config.yaml
d_model: 224
experts_per_token: 8
d_expert: 32
d_shared_expert: 0
activation: "reglu"
router_score: "softmax"
routed_scale: 4.85
balance_loss: 0.0146
init_std_router: 0.0362
norm: "layernorm"
batch_tokens: [16384, 32768, 49152]
seq_len: 1024
train_tokens: 280100000
steps: 9646
dataset: "wikipedia_en"
Below are experts of layer 4 (counted from 0) of a mixture-of-experts language model. Rows are named router (the router's row for the expert), gate (a neuron's input weights, with its number), up (a neuron's input weights, with its number) and show model dimensions 0-223. Each number is 500 + 50 x the weight over its row's rms, rounded and kept within 0 to 999. Numbers have three digits each.
Before each expert's rows: "mostly gets" lists some tokens that are sent to it at least half of the time. This comes from a sample of Wikipedia text that the model never trained on.

# expert 111
mostly gets: " Mid", " late", " Far", " Sea", " mid", " Northern"
router:546460520547512523537453547420489530461524527459478453560527492509552500539421476487513426496549504451484505497533503499515549450430479567491496477360420600528620540428468488475451392522471526475528500560533414512566462558553566480470503519507405477520506401487465488544512479524478536471504507537406464516498553517489549587465546486500452473547444473515443529450452451515568521578428435569566519547443496494414474491538488532409484609446483491501535544562564523550514459493475488437420467443435484589584536577443534540520536405479561522588482597435453487448581466485399416490526489573578463445513542486527535506587473447545425521563594410495462526535379421584581569468490
gate0:484596459517443422468426405470461532543429469467426458542520495462472478576525507519468561464470533526565559535527445508472416599507566541457546535465484470413518458571400529526527525471474539438517513521515495488526549428524561542552520474512510460502586485548520485471468533576419494530401463520356524537553483523461468557565486422459511465540453503520441481545563513600485496477445485540415517480572475520405555519489556465489549479432511488418460547505600511496465473452510509589506504540473541429593467511542596625497518506521565473500424506537481601484499533457494342500639498565485441462549507469491484595504463475466442471497615383501569455562453463549483421492540
up0:478406506487521511474514581527513551462472528497571526426509560531507462458457491524503420559482536415500519494522558485513522451474504494529439494575571464554457570518567472507493519552509507514514478440461515470508507523440467478468483559530506511426400483448499514526490467476616465504510547493644445562489580473537497411404521628515486539467511461497505553440431537416499472475525520525532465510573487537673463512554436518528540423582501477555549423547404450500569552518502416412485436482497501586414487517435497364457504498474410521443575489556545425472481549561575590490480485382464545509474494535431560354498526531502540466531461585542486629485500465442540507462466
gate1:587492587551476558476396423448499451541546597437416559560464543347503583425475493508528546533477551495546478532573472482447494499406492441508534469449534510432446479522428582465500549556498525489557571490477404548526489439522513481475576495472521534416541540605556535572412477479514449628396532540431446484627450560547548408513552501490507505478528528424483598405455489555553494488493512562464482537496496484507456433497472471463438542423483509467496483493513538440459487510509473495506501616409519520568608510506535522421474514522444491499475516496549500464528603535538470516458506524419401604513502489519487475481585505426466514510421484550509550588421426463462473500508
up1:525511439563438381522511475570494542532497522562461542420462511499390534503558477564419396524486509503492428437490467498539531555599564574591404624520488503540537522500574434490502428474487472460460469500561520493481524534498462497506526452638486483539517465437478534446454597545531491433557446514535569531452512527422466516520548508554501530522421486522420460529571475402432424501507505437517510477514432472509440471439468488521563430474573483608506448529497527584391516464537435496563451443515397550542431519406579465500584602514549526558545487507472438593527474565477452534549517513544565410442528498431462457492448423541454468532549499483512470471617533496546542541469
gate2:521565548560517369520449501561467469435523481456482384550424482464624559400531534539518512518440523572493473423444432463435492456460504560555574484437522496511555466472457565466591499540480603525575528501575459468498469522565645474478533459508510522429476578376548497508482517470493447522573481540395393490517409531513470498515578533482493507628522482520451493446451487590480560476563398478488546498510518497447443484430474459464521547488477411545504543489538536511471479542392593494519586483460533515499545577461443445458472501563503480597529475383573582497507505467484451562590529484548477543426496467484535468445451523467445527558474418456549516545519488533548478519465
up2:460484476453453518491611538527465523503489548565527565490584465545408491643433488473455434467581463522541546512593540494456461547549521447400448502474547545387512479470534464532432454528441466493442520487413584550504524406428468565553441572573465474579503454542484460500497517552491521439418521407519595537450563444475471480484457443601508501425437535458565504533479537458489431465465576509493527521482503479520516610472513546496522536461503580499465427462550510500487509451589441511478409574573437487539457453494603579533509522479465486376501551530350477492525514551426611460475433516481533451586521505514510528525570458514554504523528515470478546455449490370487489501542
gate3:520517457481518440487406428476591529496492528471488473395576573411413528464402550368407454549486442447534489516474501526489547431550509488511481495423529492528521503477501492435572532539537581442515525550468551470558468477405447450480549556436523540477543423431525480489499534490508538463483450558539543442484396465467524487630454494385543575533504586451540406442494445513447433565508500561498517509456499490529519418524505558507458525520550460464555524544574475542470614564525506531558582516474480406567517556449493483427494482527483400464511507512564554505450507543522434496512526479466460458477576579432602517451499533466508412557529584505420535610525589525564414577502
up3:619489480545526563537532469514509537490523518479437420402521499451396441517465485474426495650559543528551528472476552594472517418456467595523533426482422478531497488628513518555496515471531587520533497536466453502452591467562506465523404530488493484553410459480465448514511565475472581506474538607556515455550498537535440504424488533498479468546557565493419386480651514438374470483478423476553507542523485526469484495466560527449516507527458468476476509512493529496466528498480429504537543477481491465476469504420524508470491538524451409557420425536536510498503531440463356497556554531517526420521594591504579416572499377520491559531513580483446556525525436415511482528517
gate4:491494469617457520532577552473480435479496524436435522527520485584627489547523509519492484396400520453494427494487549557514459489618520469593480522487476494466528543494385540477525485453506553469522490627592488539379530462477474536458483586554535542487444365477533443541529388488558551482483487532542473507547450536502502576428454489506479507542450496502521429565491502454454538662624415517471556532515480495487525564460547545425454458526459435488546474579490434404529492449481519489488476505549525480435491463525535536453463358513435530522434535396525471595519536468466503418523565584528570467550546499530470468488526466424474536516544548445445506483592472491520471455485
up4:465472442590435526580600563468470421454500559419484511546538485604593512560541532504516490404379531448462434518502539542514424428601520472582514529482507520462540541465358565431529445467466537498528499615574504560364463493510461532473469551535547531479478360485502456511529398475573526477494474520531515482522410527466506572399446517515460472542454507504548450544492505469455501604609442522458545501509513512494518526435560558438457470559454481497523475570481440436549508484489515463488427495570519503461492451523548562443441414514466524508399555413499485621483531502488515400498557618526566461549563500540490467507501499441506539504533572462447497478565453502508474481469
gate5:497561561496593470459449579583452450476424516547499504444505524464512507490459547542489435550522419427487565485524501534514493511444442526527437605507462583536620486487450488480386517593561523493598417518381485495545516447471534475553456558510479508467584521472534498547476561487462518491457523450475533527505470477510510438508486488407488534493477447404478572442501420537513478561453522513490482448527554588531514597496465482489519593382526476477499565443432497508463448615552542450485616492435451528483538488429452492458523409490498508526586440478532575420520520482441399505531410471564555547504572519487494546485428465420513565517503452556655507524435503536552362491499
up5:558534454535422534479572422478514514476524560555530496552514590521539398520469551442457566352605576539475554538454553452547426561470477508448443499419489497510495536505454433606482481484397533555497526571474461546409508526482458469538493491417475534585432488491410549526492525500491522455565496436527538518521458495490540447456515549559501517503437532527537560548443346551570445455472533546578502482556538448476552563517483555507472435493480457543558427444509510409538536438600491462435512505517519454540560483552508424455527529529490510566525510495443482377480502471480554671471434611403477555495452460432508535451483528491521556419495465484516575459514475449485425569516
gate6:545424467527509520489491480602532418495560450532530508428516424450491535494440506466507527544503541523452422483614508435572590481419465537405528552449587628619552579498561533419501443551470545514526482536607538478550468510479444553460506551512474493461551461428395529585503524509368491472546430513458491436401489486437485515525496553515502406532563568521466565447559422468550494483464489473455478541461531557512467436527475393496578567553511535565491523586452441585477485446551562476519597550372526584464473436546432461501458533554557494457445488547523504524432442499547482492476471466557608539506441538506451523491454439488552495508485472505514475456431572483447499534454
up6:451461521529541404478463529413487570509436575490454452515453524547489480460550591555511551358396513499461544471430438561435444535545444510590549434511526479365534538547449518550585536509480472470440501584439558563479446467487526502478443471450498447463443482508558563490481436482598516528436442473588493484511521548507509629491547587471531538494468563497515449607526595549459530449544555620522469483454488519480577583487501585497440510461450435470547511486520469495438614552390523472525474480588503452409505556474522539511494529535423459536482473478532414476436551549528474527496530584502451437534515484443576534490561531435444531545445540412476527537551476485521408500463
gate7:480489437544538506514496483515495517570518479538495475534504453547519541582602540465511492577518478484511524539520485471482515554452518601541402453432513587519458476514502491425512474367472351550489509486496618506504472471472577422469538488551443459428565552495424557470449482471539553543463453518493522502474507503494534499436493576538354520456445547474525529398515424489357491455466559487475420514460454486359422557557531430485444579424489589543519501500483529612545516425480490556480448562484571458461549464432507516553512518531538467474614496496565455450583533549518534478447501475549414568604504502580485509513481604432460500457461527497563534543457466584533434489514
up7:483474570407477426523506478531548459465473518404531526461571569477514481479498542510543507426494492490484455451495538490503486487538492470479559582593466418401567540470522543590469484560546583471491497498477456495466502487539427516509493544424571512631475484500586449501548552510485444410560462486557478466554482477494539454530530458528561396568499433526475481588502516496583485498545463489520603500611509507641572461417384558516516415629551437460506447550493490407495515594438466433460534467517496516496536519547460497495507463453473590530413546557436516570337465499495503536486485522459564474342483547443502500506484416507564470482537540493495459477534480418451568494503
gate8:499556513540559530395502506498392465529505461579521600605463563554590557463545500425518589395566488472454533503443463505498476525484477542544476514464463492430532480486474504453497520526513475497483424591517488576524438472466453515439559495562509518455449471515448505449524499478521566477519543575533456453518529442409464456597555531572567469598526470478482522538519571480515424469431588530481444429499556463471455520521442551492485395509582496477512446541469505571451548450559575473461468474591475527534513443528468408508513550494612390514507509469464390432526392530460527530497489538564572432513532409373555539429474500514513561440427462504562491596564573476421417516530
up8:604409388465451545462615504519513490426526528495506448501452507421425501610393569465476520617510482494577436448444557477490517442484588508462590429555509479538490556485534442567545464514494441533467438387510505498479537462488460516549480497488500415512546556519443398551493478416437437473512514516523544516501450527577540550474502504438532453432515432598490535469454514511441511439552466496560492516529505529536494496546578578551455534601487463571534495458515504442545537500448334585446438524476562546441584533557497553510464536549463528471505593550495529548490614507502469449495455497490460525424489557579463432513409559480507475526560528469539530433464460509552596441434
gate9:567457535527548424453564491436485551459493479518504428511534522520532470495486579390446495473425426458487597571474496416524584496488506528562546559456486457525533532604495483477448384508587440534510492497542424477596516445538486459488442538436406551562496446406525531478549526497516531498466570537475434545442538539532481549470454500454494501526395413557515437445431576496482480510544429395469509478488441534497559477557560505446506468452510460455466613541475527584480525488447520476437629477484520529527521590505455378497551584558507586624410526522536449495573604504536481580479510502549478501453519481475512530506538497492394481495530530589426533544455462503615427488532
up9:470458459496514554525456514501403510519476537512469526474478501489533506506530430526475583523542570508514506451448547511574488508497507437432517485570484565475472472516515508448532587526422465465490577482513547574421475539443468505384547522567570465479459500525426445449514450566555444535650406529520587475548467474440491503511573473589568483535542501520463540519556413537516533474447531551466539457575523386517462473433394527548613433483501547510427451459508515513469504492529456488560464598475565550589513469540512582494417432442512464473520433478508638533444431497378495481494464560465499485559494429478415487489508468503649505427517484482535398532555466476378596456513
gate10:502497506464466503510471492561486502384459469359482474544462428523478505509487455564468429525574405539550505518483477436535552529474475470464486444464462544461582482533467501521432518547555527458439456431419538530488544481493569507535466479580482524429493505589477545467444584462516564500592417590404524592556579498478489380429539390503550410619528436490475452499487463525500503330443556483585554556521489548521515478491586487474486496615499453545479447534560604472463518478507478515510447441454506474534454639408568521448435476554547483559516409523484546598570530479448476496512430527516501489535557516480476491515442544537496522522497436482545527449498512459494606511560
up10:590420501415567457491566462521477498701515468426485571433515423526428474546489596497519541532509475536455531427493476615513460423483412435530540472472531476377551475460555514480483526492506540550469494519558464428535529514486397432438455566520437516514486521436492526460526460525462586470542512483547525582508547572568490552533520554495511446550483506420531628502471553456568493568461492401531536497490474466471580471445480397495550421495496490501522444473512537558498560505439537446499421459482479529492477499364481557475485457523574584515474538459473489476497561611554567491479501506523375489473550485493408469500568530517517638504503501479469532464474465500452570605516
gate11:464492509440523489584512502461544465534535488501402550528497524471420500460487522488490481508541523546472502449496508494568541516478579478503516490487446412394363457461502480505511558439550476562527438504521440484512464453489521501441535468573440431499518445493535470567455498379523492465564490435552471376347440451545494457470516530706350555482623522569459507546504473475504568469535490503573497462472541465448390483464485527548510526599569525552500582453532419460527445547570484457492539574497514516556548539539573479575497454557506527529590531478489478502575426542490527385499478445465528543599523477486488414456520516599483496481478496466505482448542553485540591521523
up11:459510510465472460431524471537560436477488457548518530562507450451550487564515394393492561541531436518513383520380540476467492502475556424535485570544537469572505427427525425546411409462471456536540473537542396554417477469555472549408550538480569597560526467382497473498552563488496524514479492552444511570480517527564507478481609510425540526513457504511591494542551487604574439559469438526506571529573425532484513431528536425396485490448527518476468611500498549472457569510513466415502561429546539475505532471586479466503552513539528468556499437497515537428448502511463495460519554483476447561449472569568488483480463375492479598466623452471523506589519441534468448509509
gate12:546520480503595496551530460559463568461482572519480551565419529507394509541451387492529456521462495543504499461487482503507505503467555618456517555541469422508448510558419396599455534540458427478414499469464486446533511588504562428514495427540509473497617513480465580441508492582578554526509489588465497480524514519577470409486436431477497468490462469427470469464423513511520467547391522588591505511421535405552484401463532485492563586522451423513378442568454491445431586447530484455434489499572523577463538496528544523467540500430477449498422519595480505529502541520573514448481539528443511510536411479528528461550492538546553439575495441564565511520592452602474508484506
up12:548489459522625500551562486558439529409518570506509564530457544442450500488473363495537424532529512530488494443513473484563511506457467601465501580527427421514398489559441400571495545542476446504428515503458472525498508565479518411471534407548480519455596519478512555437514482594542519526464520586482508508578518505591518427481484471447436473480479513460494483522413482494521478538395585583566502519417550372581434395518540472484559595526498463493423454551494500443468546417515506508444507489539499550492568504512525492493521462379474436524457499612460458502534536566594521457497574501406470506567433513506488439526479577512539471544501456555572523489552394583438522483484
gate13:519476463506488459526589466509547516546450474490488508437493397502495498512474490404505408461601404410491500513579486600506493498539527475491543534479548502587477463409536480532492413506537374524431427502508450470482536435506462508498506519517472446534580490421516488486525541497544522494569591406545566540563466558523484520518381507506553508480478432575433541486579440443465456445513496531482528493556489461482599500448527458426514614589543541513566401558503515421469391451477522379461518569504460479520593486459410575457545490559551563530505565491466471485457550493539466518461582474594493519447537584601416503505466490606554568512590527455472466465434503513496573547451
up13:472460576548469559593422489516408457503514504577536545545515520461494443484484506509486512451440539548468470540441472442530496495446473511494491482532483472547523560574463501444481447449486516474520495491488581585503521518522593525491521383567457439510430571634387568554474527520494477573509439537464483533429520532476501430575577470483448540533437518478525520419394442585418591508549504429500542471539528494523467550509512482558537338485468469506463530469464477505481448540491508504569526509505549477418492493557492447574513537460529425542456507595573518491551554510552596515471550463481507571461461426477536451461530433505448545516323517584456589493463614403448393548533